config.yaml
hidden_act: "swiglu"
router_score: "sigmoid"
norm_place: "pre"
tie_word_embeddings: true
parallel_block: false
init_std_o: 0.00561
beta2: 0.99
weight_decay: 0.18
lr_head: 0.00443
batch_tokens: 65536
Below are experts of layer 2 (counted from 0) of a mixture-of-experts language model. Rows are named router (the router's row for the expert), gate (a neuron's input weights, with its number), up (a neuron's input weights, with its number), down (a neuron's output weights, with its number) and show model dimensions 160-191. Each number is 50 + 12 x the weight over its row's rms, rounded and kept within 0 to 99.
After each expert's rows: "raises" lists some tokens whose logits its average output raises strongly, later layers aside; "mostly gets" lists some tokens that are sent to it at least half of the time. This comes from a sample of Wikipedia text that the model never trained on.

# expert 6
router:46 71 66 37 60 36 50 62 35 56 61 34 52 57 65 36 46 55 70 44 49 39 49 45 50 54 43 34 40 52 54 79
gate0:61 50 57 43 50 41 45 69 44 63 48 59 42 64 67 48 51 55 60 37 48 55 61 43 56 39 43 55 21 64 39 47
up0:62 54 37 33 48 50 50 55 63 52 53 40 72 36 30 50 50 41 53 46 43 65 37 56 49 56 54 61 62 44 71 52
down0:56 51 30 45 56 59 40 49 50 58 77 35 56 46 67 55 43 47 55 51 58 51 53 43 55 64 51 77 50 50 45 36
gate1:36 46 45 70 67 55 62 45 50 41 50 41 45 57 52 56 63 60 41 68 50 48 59 32 65 36 44 68 39 27 54 60
up1:40 43 51 66 56 66 56 58 54 48 58 19 39 67 46 59 67 56 61 65 58 34 45 26 46 37 54 58 26 39 43 48
down1:49 44 41 46 29 60 55 25 77 45 53 27 46 58 43 65 27 36 78 52 44 45 66 36 54 49 69 62 58 43 43 43
gate2:45 46 45 59 79 43 67 58 24 44 52 44 42 75 55 69 74 57 58 72 55 29 31 40 35 24 57 63 40 47 56 50
up2:53 62 55 40 29 53 32 43 67 55 47 50 55 36 47 41 32 47 49 38 48 69 57 55 56 62 46 29 59 43 42 39
down2:50 71 52 45 48 37 63 53 49 39 54 65 46 51 49 55 53 50 52 46 68 40 44 51 66 59 49 40 41 52 46 54
gate3:57 34 62 39 15 39 43 60 46 60 56 54 59 39 39 39 55 76 50 55 53 76 72 57 76 74 40 85 40 39 51 32
up3:43 49 33 50 34 53 55 49 54 55 62 42 58 44 43 55 74 30 52 49 46 54 62 65 31 48 36 54 48 69 68 60
down3:42 43 43 49 39 45 58 54 48 45 40 67 32 34 46 62 42 50 41 51 53 59 56 62 46 36 52 67 62 67 41 31
gate4:63 54 55 31 53 49 41 53 60 78 62 53 25 38 68 38 75 62 46 46 47 72 33 59 56 38 56 61 43 39 45 73
up4:89 38 59 35 46 44 45 61 50 61 57 63 50 51 66 43 56 51 38 49 43 54 45 53 49 31 44 88 63 53 52 73
down4:52 61 58 52 23 71 41 57 55 58 48 72 44 55 68 44 55 61 65 66 29 68 48 42 68 61 36 41 55 47 49 49
gate5:51 42 39 48 66 60 56 33 38 46 53 37 52 76 50 57 60 59 40 46 48 58 40 63 59 41 41 34 66 41 45 37
up5:39 43 39 64 33 60 68 44 54 58 34 46 52 71 38 47 28 72 59 49 50 40 25 45 68 44 60 40 87 59 45 86
down5:63 52 51 35 54 65 66 56 60 45 57 47 36 59 52 57 66 41 39 42 46 39 56 78 60 61 49 50 44 30 59 60
gate6:45 41 55 69 33 39 57 58 64 48 51 49 46 61 70 45 39 65 58 53 62 58 65 49 49 45 32 45 47 53 37 57
up6:52 36 53 60 35 42 35 48 60 36 44 43 44 48 54 37 59 43 53 52 59 60 85 55 42 53 42 68 59 62 40 57
down6:49 41 34 53 68 53 50 75 70 80 32 36 33 49 64 38 34 61 35 24 52 52 54 34 44 44 47 60 51 48 46 52
gate7:76 48 47 39 51 68 69 79 37 63 45 53 59 47 56 58 52 72 65 62 46 44 38 56 60 60 54 55 58 63 70 45
up7:74 45 43 38 46 70 64 69 44 68 45 55 53 38 59 52 53 66 63 74 53 40 43 57 53 58 61 50 54 66 61 45
down7:45 33 22 42 52 40 54 61 56 52 30 54 33 48 36 47 49 73 69 68 46 46 27 67 40 76 51 37 73 58 35 44
gate8:36 77 47 45 44 36 25 42 64 39 46 66 55 59 57 41 31 44 53 25 54 47 67 47 64 50 41 52 62 64 48 79
up8:46 57 48 56 37 43 33 48 38 43 58 72 61 49 51 49 56 46 45 40 57 39 49 56 48 43 38 50 48 69 55 55
down8:60 43 45 53 64 40 38 52 49 64 51 45 46 44 22 35 59 37 40 42 43 55 70 40 21 57 59 55 70 25 51 41
gate9:32 47 31 41 40 59 65 40 53 60 38 43 58 64 63 34 45 28 60 59 57 22 32 53 40 75 61 68 37 41 66 47
up9:40 57 44 50 41 58 70 49 36 61 41 50 42 62 60 38 43 41 46 55 60 34 34 53 43 75 73 70 37 38 54 44
down9:43 31 54 74 51 55 51 55 47 37 45 53 36 42 67 34 35 51 42 57 50 43 33 57 26 47 72 55 72 54 73 49
raises: ",", " and", ".", " the", " in", " of"
mostly gets: "′", "end", "ton", "oy", " into", "hed"

# expert 4
router:44 50 56 42 57 36 62 45 45 69 66 42 54 56 74 40 53 57 76 38 73 31 49 72 42 47 44 43 51 54 69 68
gate0:51 30 42 53 52 53 50 56 28 30 50 58 56 50 53 52 41 40 53 16 55 70 44 52 65 41 61 44 55 52 40 59
up0:53 61 57 43 77 36 49 37 28 56 51 43 49 45 63 56 51 45 43 72 44 24 38 47 40 32 57 40 38 52 35 48
down0:37 52 62 40 48 60 57 28 53 39 59 29 55 50 58 44 53 67 46 74 59 35 45 59 63 47 47 56 52 57 62 64
gate1:39 61 45 59 68 62 65 52 51 31 48 59 62 67 56 31 37 72 45 84 52 62 42 70 38 29 32 57 53 50 47 51
up1:55 40 40 40 44 46 30 44 56 67 55 44 44 31 43 66 44 22 66 22 55 48 61 29 45 84 73 40 40 51 36 59
down1:59 47 61 43 41 66 39 35 59 57 66 67 45 55 53 42 71 43 72 41 64 47 53 47 41 54 55 50 30 53 52 54
gate2:64 53 47 71 28 53 50 53 40 57 54 70 45 80 54 51 65 52 36 59 55 26 42 53 47 51 36 41 62 39 52 63
up2:71 47 48 79 28 47 24 58 59 40 60 67 37 62 46 57 47 30 42 55 53 18 51 63 45 45 41 49 57 37 63 45
down2:44 52 58 45 59 32 40 41 66 41 55 62 36 74 49 66 62 27 70 50 54 50 65 43 43 63 51 45 52 36 52 37
gate3:35 66 37 58 37 52 30 48 42 57 47 65 40 50 59 47 69 48 63 41 66 29 60 48 79 57 55 38 60 39 44 86
up3:61 57 38 56 43 59 34 55 30 45 42 67 53 31 67 52 46 23 50 29 53 36 61 46 44 62 47 45 55 44 48 70
down3:32 60 37 49 45 75 46 78 42 48 24 52 52 74 64 48 44 59 41 50 45 30 52 55 78 47 63 49 59 63 46 56
gate4:44 52 75 68 17 54 64 55 45 46 57 57 71 44 57 51 57 54 53 63 58 46 46 29 65 47 64 63 45 47 56 49
up4:46 44 39 22 76 51 41 54 43 53 43 46 44 59 48 66 53 33 37 24 49 39 47 52 26 57 43 24 60 48 58 71
down4:32 47 46 74 71 22 52 56 45 59 44 65 61 63 40 63 47 65 34 41 46 75 48 44 38 53 41 63 75 42 50 57
gate5:47 60 72 45 55 29 62 74 42 64 64 61 58 40 42 60 52 32 56 41 48 30 42 61 50 44 51 55 52 51 75 52
up5:33 48 34 51 56 72 41 38 63 29 43 35 35 62 60 41 57 69 43 61 54 79 58 35 48 56 56 35 51 44 33 43
down5:34 40 53 56 47 65 43 22 44 51 66 31 43 68 45 55 49 54 49 49 58 51 59 51 34 56 45 61 61 54 79 53
gate6:39 53 30 45 47 32 54 62 43 65 41 43 69 76 41 54 46 47 57 46 44 39 43 49 58 75 30 58 79 35 57 78
up6:63 50 67 64 59 70 56 46 42 53 57 66 26 25 64 42 48 39 51 54 60 63 59 44 39 29 66 50 29 60 42 32
down6:48 58 34 67 74 44 55 47 42 55 65 58 43 39 27 24 51 66 48 57 55 54 55 67 60 55 69 42 57 50 61 55
gate7:46 45 44 33 50 58 48 72 56 45 45 29 42 74 55 58 58 48 44 57 56 73 61 56 20 72 32 63 45 62 69 40
up7:55 44 65 50 55 54 51 33 18 63 52 63 71 37 29 44 43 54 35 42 54 37 44 33 91 34 52 35 45 34 58 42
down7:30 61 45 76 55 40 49 60 44 48 54 41 43 56 26 58 55 62 53 59 72 30 54 59 36 53 26 64 53 53 48 33
gate8:45 43 62 36 34 38 53 50 53 39 53 47 45 49 54 58 57 36 38 45 64 75 47 35 38 39 47 57 50 64 39 51
up8:40 39 77 45 24 32 61 62 55 37 61 45 54 45 51 60 51 42 33 42 64 65 52 45 34 41 28 67 48 59 63 52
down8:69 57 55 38 62 51 49 41 46 42 31 41 34 56 33 29 42 80 49 53 36 22 53 38 56 50 41 65 53 47 59 48
gate9:45 34 41 55 47 60 47 35 31 34 55 48 34 62 50 56 64 60 35 37 46 34 55 52 47 67 56 49 56 44 44 57
up9:37 29 35 42 48 60 44 33 35 24 54 51 31 55 55 54 57 57 33 41 44 40 45 55 41 68 54 59 48 41 40 55
down9:42 42 51 51 42 44 65 53 32 33 57 47 30 31 48 76 45 43 57 23 51 35 56 35 53 39 42 45 47 60 61 51
raises: ",", " (", " of", "-", ".", " in"
mostly gets: " being", " use", " still", "ail", " remained", " now"

# expert 2
router:45 58 62 53 63 34 59 59 48 75 81 44 59 50 69 45 48 54 71 48 65 53 61 44 36 60 45 37 43 65 60 58
gate0:49 50 42 57 45 62 37 53 50 26 55 48 37 41 40 43 41 29 50 47 50 59 60 35 49 53 40 45 57 46 37 38
up0:48 60 41 65 46 68 37 51 51 29 53 44 49 50 48 44 30 29 62 53 47 55 68 36 57 61 45 46 49 47 45 47
down0:62 33 36 58 57 40 62 63 63 61 48 49 56 55 56 49 51 52 42 39 37 44 56 60 33 70 50 31 51 46 46 35
gate1:47 56 61 67 40 41 50 52 79 54 58 50 54 69 57 61 59 44 59 43 62 68 40 52 39 40 52 63 64 54 76 41
up1:41 56 48 49 51 21 35 45 65 50 67 44 63 61 39 60 61 42 59 42 51 55 64 38 41 35 63 45 62 58 57 41
down1:44 50 31 45 45 27 57 57 51 43 50 25 42 35 44 59 64 42 43 27 38 47 56 53 59 61 48 56 55 58 59 57
gate2:24 56 54 26 28 52 46 63 43 42 46 60 54 44 48 49 70 51 48 46 47 40 37 43 50 51 71 67 53 55 78 57
up2:54 67 47 31 19 54 60 50 41 51 47 56 34 47 63 39 63 45 57 54 55 35 26 43 50 43 67 64 65 26 85 59
down2:44 46 36 60 46 49 44 39 30 31 32 52 40 50 24 42 34 63 43 49 42 44 45 39 41 60 42 56 52 43 45 33
gate3:47 64 68 69 34 20 60 68 42 57 41 58 29 38 65 57 42 41 39 41 71 39 46 52 47 71 64 67 45 51 44 62
up3:57 50 51 80 71 63 48 47 44 62 48 54 67 58 32 61 62 41 52 42 61 84 56 52 44 47 41 57 76 49 58 45
down3:58 56 36 54 40 52 42 44 49 61 60 59 51 49 43 73 48 67 53 66 60 62 82 50 33 51 38 44 49 67 61 39
gate4:42 54 48 29 60 60 56 48 33 42 45 44 39 43 55 61 33 35 51 58 59 54 39 58 30 41 72 43 38 47 42 24
up4:55 50 59 44 47 49 54 45 35 46 42 41 16 43 53 57 58 49 61 77 75 51 40 44 41 34 67 34 35 55 57 36
down4:51 36 29 34 38 43 47 53 55 56 33 62 38 62 44 51 62 67 63 63 66 59 77 65 63 61 53 48 34 76 49 35
gate5:42 67 43 66 36 62 50 33 65 44 49 51 67 62 44 49 39 49 77 39 61 50 20 41 58 67 43 26 38 51 59 54
up5:36 69 39 43 35 71 60 22 51 39 51 54 57 60 18 33 59 66 82 46 47 56 53 38 40 72 41 33 37 54 61 50
down5:47 35 83 61 43 65 68 66 60 58 40 71 60 29 61 69 49 47 43 41 41 51 55 35 68 41 47 39 47 23 45 54
gate6:54 62 66 41 57 42 52 34 51 45 36 67 37 34 63 62 32 52 63 55 68 36 33 62 55 51 70 61 34 48 37 66
up6:65 55 63 35 52 51 57 25 38 56 39 61 46 29 57 58 49 63 61 61 54 40 33 55 61 56 80 49 39 59 35 70
down6:56 71 49 54 29 56 42 49 33 40 43 42 45 19 75 71 49 47 38 66 44 59 43 75 31 41 56 45 41 42 51 49
gate7:42 35 51 47 42 66 50 45 82 51 53 40 53 75 44 63 28 73 53 54 51 58 45 56 74 52 34 66 49 67 37 41
up7:55 66 72 62 48 51 45 73 45 50 56 65 50 29 64 50 58 59 39 30 58 54 68 71 36 40 41 49 55 40 50 78
down7:52 53 45 48 38 39 43 62 49 54 63 48 53 61 43 44 47 43 38 29 49 73 65 57 52 52 53 55 40 44 54 50
gate8:64 45 43 78 52 63 37 42 28 38 54 70 60 36 41 62 63 66 45 43 49 45 41 68 58 47 57 68 61 48 43 46
up8:40 61 38 30 51 13 69 59 46 60 48 41 37 58 56 33 35 26 53 61 53 51 56 40 19 61 51 49 63 39 53 50
down8:55 43 57 54 34 46 47 35 56 44 39 60 43 59 73 37 57 43 76 40 53 60 45 53 50 52 59 38 74 44 34 66
gate9:30 53 49 51 40 66 37 70 53 50 52 31 40 68 35 36 55 59 59 59 45 58 52 38 51 40 50 56 46 60 56 40
up9:41 58 43 46 61 56 32 56 40 59 52 54 47 56 42 36 46 48 54 50 64 69 51 47 54 52 65 44 41 59 68 30
down9:53 51 43 53 50 58 56 30 47 22 43 60 46 50 54 33 36 67 50 48 40 60 51 45 60 50 54 44 41 81 57 39
raises: ".", " of", ",", ":", "-", " and"
mostly gets: " York", "ago", "C", " IN", "va", " FC"

# expert 14
router:38 50 70 58 60 43 53 53 56 63 77 41 56 47 57 43 44 54 75 45 81 48 55 63 39 60 40 40 39 77 41 63
gate0:58 57 44 84 59 52 47 49 38 41 68 50 50 37 37 58 68 31 48 44 48 58 50 86 30 53 56 50 68 62 65 54
up0:51 49 50 19 40 55 54 55 59 62 40 53 43 64 58 39 29 51 65 45 46 47 50 19 73 45 57 56 36 43 28 51
down0:53 42 67 55 59 39 40 38 25 66 55 44 36 42 56 36 65 34 43 51 60 55 55 41 43 44 38 58 25 66 48 42
gate1:60 59 54 48 51 64 58 52 41 33 61 57 69 43 48 47 42 61 56 63 63 73 56 43 73 41 60 53 65 35 27 56
up1:64 41 48 47 49 66 64 62 47 34 59 52 71 43 49 45 38 57 58 55 49 54 53 35 69 53 56 61 65 47 34 58
down1:52 68 36 49 55 74 43 14 51 44 49 37 46 64 39 59 62 66 69 50 46 49 54 56 38 58 61 58 41 43 63 19
gate2:47 53 50 64 41 47 34 48 29 48 45 63 62 40 62 38 51 71 66 50 55 20 58 53 61 30 59 48 43 55 49 51
up2:53 49 73 51 33 72 81 32 57 39 28 54 45 46 44 58 72 48 71 42 48 54 76 40 26 60 55 35 29 70 70 43
down2:50 58 55 60 54 40 45 48 60 29 53 53 43 41 50 71 48 32 54 55 52 36 45 62 65 72 59 53 57 41 45 71
gate3:46 71 62 45 33 17 63 63 43 52 61 61 37 45 47 62 57 48 45 61 34 41 44 59 53 61 53 54 63 42 36 41
up3:38 43 42 64 65 66 24 52 66 34 46 52 52 42 42 33 37 32 51 43 47 52 58 57 72 16 58 43 48 53 53 47
down3:52 42 43 49 55 50 48 49 56 44 36 37 38 57 56 53 31 36 54 36 74 64 59 45 46 67 56 22 54 28 56 52
gate4:44 35 42 59 60 50 31 45 49 50 53 59 42 24 70 40 69 43 48 45 53 56 66 35 48 37 37 58 37 38 80 55
up4:27 23 44 60 72 49 38 51 55 56 50 60 49 41 64 21 55 39 35 62 51 42 73 25 44 30 42 54 42 39 66 70
down4:58 58 33 77 51 48 63 40 39 72 51 50 51 56 70 60 69 65 43 54 50 57 63 37 45 59 54 69 42 50 64 43
gate5:67 67 61 33 59 33 74 40 55 51 68 58 48 55 52 61 75 44 60 40 45 31 58 47 36 32 50 57 54 46 64 58
up5:39 51 41 51 56 45 35 39 48 44 47 51 51 58 61 37 53 64 32 34 47 53 75 46 50 50 51 37 59 58 68 42
down5:48 42 63 43 48 72 47 63 57 48 49 41 53 72 68 46 29 65 31 56 61 51 64 64 47 47 71 52 28 51 35 54
gate6:59 45 51 59 45 58 51 60 74 58 47 56 47 69 41 27 56 53 66 61 48 46 74 58 50 48 73 42 63 63 32 56
up6:56 37 38 43 47 52 42 58 60 65 47 53 46 58 45 22 51 55 66 53 43 50 66 48 49 47 72 48 61 66 38 50
down6:51 34 41 58 51 59 60 49 34 75 29 51 35 79 63 43 51 30 73 43 35 44 46 65 58 46 68 46 53 44 22 55
gate7:58 68 50 49 57 34 47 48 27 56 42 73 58 52 50 67 36 44 43 48 57 51 46 68 67 40 49 45 45 54 67 26
up7:58 33 51 55 58 62 40 42 75 38 44 69 52 57 35 53 72 55 54 63 55 54 60 58 49 59 37 52 58 44 53 44
down7:40 64 73 41 59 30 61 39 42 41 53 68 68 55 55 57 55 30 45 57 55 45 63 46 61 39 42 54 72 51 45 48
gate8:56 63 57 42 51 60 61 43 74 57 61 52 63 53 48 51 55 48 56 54 40 58 69 66 58 65 56 55 55 60 60 45
up8:56 39 50 43 64 50 47 69 18 56 48 37 41 44 59 46 47 57 31 39 48 34 22 32 41 45 47 53 36 33 49 50
down8:61 47 37 46 38 63 55 49 35 33 51 39 53 44 48 41 38 47 36 44 63 57 49 49 47 61 49 46 81 57 59 60
gate9:44 47 57 35 36 55 79 49 38 50 51 49 39 52 37 48 50 45 53 52 41 41 33 76 32 35 51 44 55 46 57 54
up9:53 56 68 36 57 41 62 54 62 48 53 29 62 36 51 60 69 37 36 64 57 51 52 67 55 47 50 58 38 48 52 29
down9:50 51 84 34 63 33 71 26 50 42 47 31 35 60 35 35 54 26 29 57 63 68 51 41 64 49 48 42 49 53 45 18
raises: " of", " d", " and", " D"
mostly gets: "20", "199", "65", " Votes", " Congress", " House"

# expert 13
router:47 64 74 36 50 39 47 54 58 65 57 45 68 50 78 46 55 58 71 60 75 55 58 66 49 43 34 28 39 77 40 58
gate0:40 38 33 69 59 63 39 40 52 15 52 52 46 45 38 48 42 43 43 35 51 52 60 66 66 56 35 37 41 49 43 66
up0:46 31 38 53 47 56 62 45 62 43 53 56 61 57 35 18 41 43 38 61 51 48 49 32 50 46 53 54 51 54 48 35
down0:45 44 69 45 54 45 22 44 55 57 57 37 44 25 57 49 55 60 70 64 49 23 55 39 44 54 40 64 44 48 49 67
gate1:53 40 47 70 59 37 62 48 47 81 42 45 55 42 45 49 31 36 48 36 55 53 39 35 55 52 49 29 52 56 86 40
up1:44 51 59 32 49 72 48 50 62 27 55 48 49 71 58 52 72 66 46 67 42 37 64 67 49 46 49 62 59 57 11 52
down1:40 59 68 32 26 59 63 46 32 61 57 57 50 36 60 29 87 47 61 55 61 55 47 58 49 52 47 68 59 49 43 38
gate2:47 61 67 41 34 46 50 34 34 47 52 57 48 41 35 51 28 57 42 42 55 50 35 66 56 59 64 30 57 42 25 39
up2:48 68 70 41 31 54 42 33 37 43 45 62 48 45 38 60 34 64 40 47 53 47 41 57 59 57 66 41 57 42 18 36
down2:36 62 86 41 52 46 48 18 44 54 34 54 55 61 49 65 57 29 55 58 32 55 43 59 36 53 38 63 72 47 41 44
gate3:40 37 52 63 53 47 48 30 60 44 42 60 70 33 10 50 41 52 46 62 58 41 60 90 58 41 46 45 38 38 47 46
up3:74 55 61 52 36 46 38 53 58 44 54 63 41 33 90 84 76 52 53 57 55 47 49 37 25 36 43 68 40 58 61 49
down3:53 31 55 45 63 47 21 38 39 68 65 65 43 35 61 41 60 55 56 56 49 43 34 22 61 70 41 47 59 72 47 30
gate4:76 47 58 32 69 60 57 47 55 68 52 33 42 46 74 64 65 49 62 37 46 62 26 31 51 59 50 58 37 64 35 46
up4:45 65 52 30 52 58 53 35 48 39 53 57 47 61 40 48 52 52 59 50 45 37 58 43 68 38 56 63 44 08 60 54
down4:56 50 55 29 61 52 45 36 39 46 53 40 65 34 54 47 56 24 46 62 40 48 54 47 34 54 54 47 38 50 50 35
gate5:58 68 59 39 55 52 38 68 51 40 57 57 41 30 53 58 62 46 39 42 42 64 49 61 53 39 43 54 50 34 54 36
up5:42 64 63 51 53 46 48 73 52 40 56 56 43 27 47 56 68 53 38 53 56 52 52 59 47 51 44 53 51 47 48 47
down5:59 48 38 57 65 75 51 48 66 61 50 61 52 55 58 82 40 44 57 51 38 72 41 51 40 55 27 48 34 43 40 44
gate6:47 44 55 39 38 45 58 46 31 60 62 44 29 56 65 79 42 47 45 21 58 34 34 63 48 74 64 46 65 67 44 55
up6:31 37 41 40 35 58 45 37 33 57 56 49 43 54 55 68 36 47 48 29 44 36 26 65 47 69 60 36 47 56 27 56
down6:62 46 65 17 18 39 41 25 62 73 40 49 46 68 66 58 48 43 71 48 55 57 51 67 41 39 28 36 46 64 57 70
gate7:72 46 43 37 47 55 74 55 37 55 56 68 80 30 81 42 34 57 59 59 48 37 40 28 62 43 67 49 38 54 76 47
up7:24 64 36 36 61 61 38 45 58 53 49 41 25 53 31 73 55 61 63 54 34 67 53 56 54 53 41 52 49 43 36 46
down7:52 25 32 30 51 66 39 66 60 51 59 59 44 27 54 34 38 53 38 50 40 51 88 37 39 43 39 44 53 21 49 28
gate8:36 38 26 61 44 65 40 58 45 42 55 31 52 53 40 64 46 58 38 56 63 49 50 54 41 32 38 43 43 43 23 63
up8:59 60 77 36 56 34 52 38 61 60 43 67 48 52 61 40 59 44 62 40 37 50 48 46 53 71 66 61 53 61 63 40
down8:81 48 70 61 53 21 51 30 47 54 47 54 40 58 63 52 47 46 68 52 64 44 60 63 59 57 45 39 41 54 58 45
gate9:50 44 46 39 43 79 57 50 26 47 47 35 29 60 43 45 55 34 40 35 49 46 45 40 64 49 58 34 28 40 46 48
up9:36 52 36 69 41 61 48 60 34 45 54 49 26 56 47 50 29 37 39 35 52 50 53 44 65 45 52 29 41 34 34 50
down9:60 65 66 49 49 47 60 47 50 41 67 86 47 63 37 77 65 59 32 55 44 40 40 40 30 39 65 61 53 47 55 42
raises: " ", ".", ",", "s", "-", " ("
mostly gets: " In", "ab", " his", " Re", "In", "se"

# expert 9
router:34 45 74 46 57 36 52 58 51 74 65 47 43 56 70 47 43 61 55 46 69 37 62 68 46 52 37 33 34 69 52 73
gate0:34 38 54 61 65 42 62 62 45 44 54 48 27 42 39 67 54 68 63 66 46 44 28 49 58 57 55 53 54 54 67 44
up0:74 58 41 49 37 47 37 46 57 57 63 52 64 24 65 42 76 69 63 46 69 63 62 52 60 43 50 54 44 44 70 45
down0:23 56 43 39 54 49 46 50 40 68 48 65 45 33 31 12 74 49 55 50 51 56 50 40 59 42 26 49 44 40 45 24
gate1:70 59 63 25 66 40 44 57 60 28 62 43 86 47 56 50 50 49 58 49 64 48 54 40 35 50 44 76 60 54 59 68
up1:44 54 54 55 48 67 34 30 43 47 55 61 16 44 43 62 35 41 49 25 19 59 33 54 50 58 60 37 24 53 56 30
down1:41 57 51 33 63 56 64 57 32 47 74 61 46 41 52 45 50 57 53 56 43 44 35 56 41 35 44 37 38 37 43 54
gate2:67 80 57 25 38 63 56 66 68 38 55 61 66 66 49 65 52 57 69 22 43 53 56 42 45 53 36 52 38 56 65 38
up2:64 64 62 37 53 41 51 76 47 42 65 50 70 57 45 67 46 26 66 14 45 53 56 51 35 41 45 61 52 67 65 39
down2:51 14 46 61 38 59 63 52 47 58 54 56 64 61 78 53 57 61 54 34 30 71 38 65 53 39 49 34 65 46 67 68
gate3:50 65 55 44 77 37 59 35 36 38 42 52 40 31 53 42 40 49 47 41 52 65 44 55 44 48 32 56 28 44 44 67
up3:51 58 49 42 70 47 62 32 35 37 46 56 43 37 48 50 37 48 33 38 50 57 49 53 50 48 37 52 33 44 55 62
down3:60 68 48 39 55 49 51 39 38 62 54 43 46 48 53 61 50 42 45 34 41 55 52 61 41 43 30 68 70 53 39 55
gate4:49 50 43 52 24 36 44 62 34 45 58 37 27 46 57 29 43 57 53 38 43 37 35 44 37 57 48 61 44 48 65 50
up4:48 30 46 54 00 42 56 50 43 53 46 30 45 59 74 40 59 63 58 56 32 20 48 52 44 54 32 62 35 41 53 68
down4:79 51 69 33 42 27 68 54 43 60 44 57 44 41 66 73 44 51 41 35 51 58 63 45 37 50 54 58 45 49 51 40
gate5:51 34 66 53 74 46 59 53 76 47 41 33 36 51 48 43 29 15 49 46 47 50 41 65 52 29 56 54 43 52 58 35
up5:59 22 73 57 60 53 49 42 57 48 44 38 33 47 51 40 43 27 44 39 52 36 55 48 48 11 54 41 37 49 57 40
down5:74 41 46 61 63 48 52 65 64 66 52 46 72 51 52 47 62 52 35 62 52 48 53 78 57 40 49 59 30 47 61 50
gate6:41 58 51 61 42 59 59 53 64 54 54 37 46 53 43 58 75 86 37 59 55 52 50 47 45 69 47 26 49 53 57 44
up6:47 51 61 71 58 46 36 40 37 49 50 51 29 54 48 40 75 69 37 21 47 40 53 47 44 59 65 33 68 50 52 49
down6:45 60 53 57 79 57 46 47 53 44 30 48 43 32 52 46 15 49 60 34 69 35 59 57 19 46 32 51 45 41 47 47
gate7:28 47 47 47 56 46 46 42 13 50 49 46 50 60 67 46 49 66 43 72 63 60 52 65 69 28 32 39 42 39 58 34
up7:59 42 62 28 35 37 19 54 69 68 56 47 60 11 62 56 56 36 56 63 56 57 39 23 48 50 72 39 47 50 51 55
down7:39 54 35 30 29 58 52 41 60 64 44 26 47 51 45 31 44 62 75 44 63 63 47 46 58 57 50 36 51 57 54 45
gate8:45 53 57 47 46 43 55 43 77 53 46 55 46 42 70 41 55 52 87 38 40 45 58 42 75 75 64 47 49 60 33 34
up8:58 57 41 42 62 57 51 65 45 51 46 37 57 40 30 78 57 51 56 35 37 62 57 32 71 36 59 64 61 42 48 41
down8:28 35 45 61 70 53 32 55 56 49 47 56 47 45 62 46 56 47 65 77 49 20 62 60 44 15 34 31 49 44 47 45
gate9:56 46 34 50 52 72 44 53 43 43 49 53 50 51 44 53 50 32 58 46 41 46 56 47 68 58 50 54 39 32 47 53
up9:42 62 60 49 48 50 55 55 36 54 52 70 59 72 49 44 33 66 59 45 49 39 43 31 54 41 38 50 66 62 56 56
down9:64 35 74 52 61 40 44 42 37 55 65 36 34 47 85 64 54 64 58 62 56 60 58 54 28 54 28 39 54 55 65 62
raises: " ", ".", " |", " and", "\n", ","
mostly gets: "old", "ari", "berg", " Island", "omet", "ware"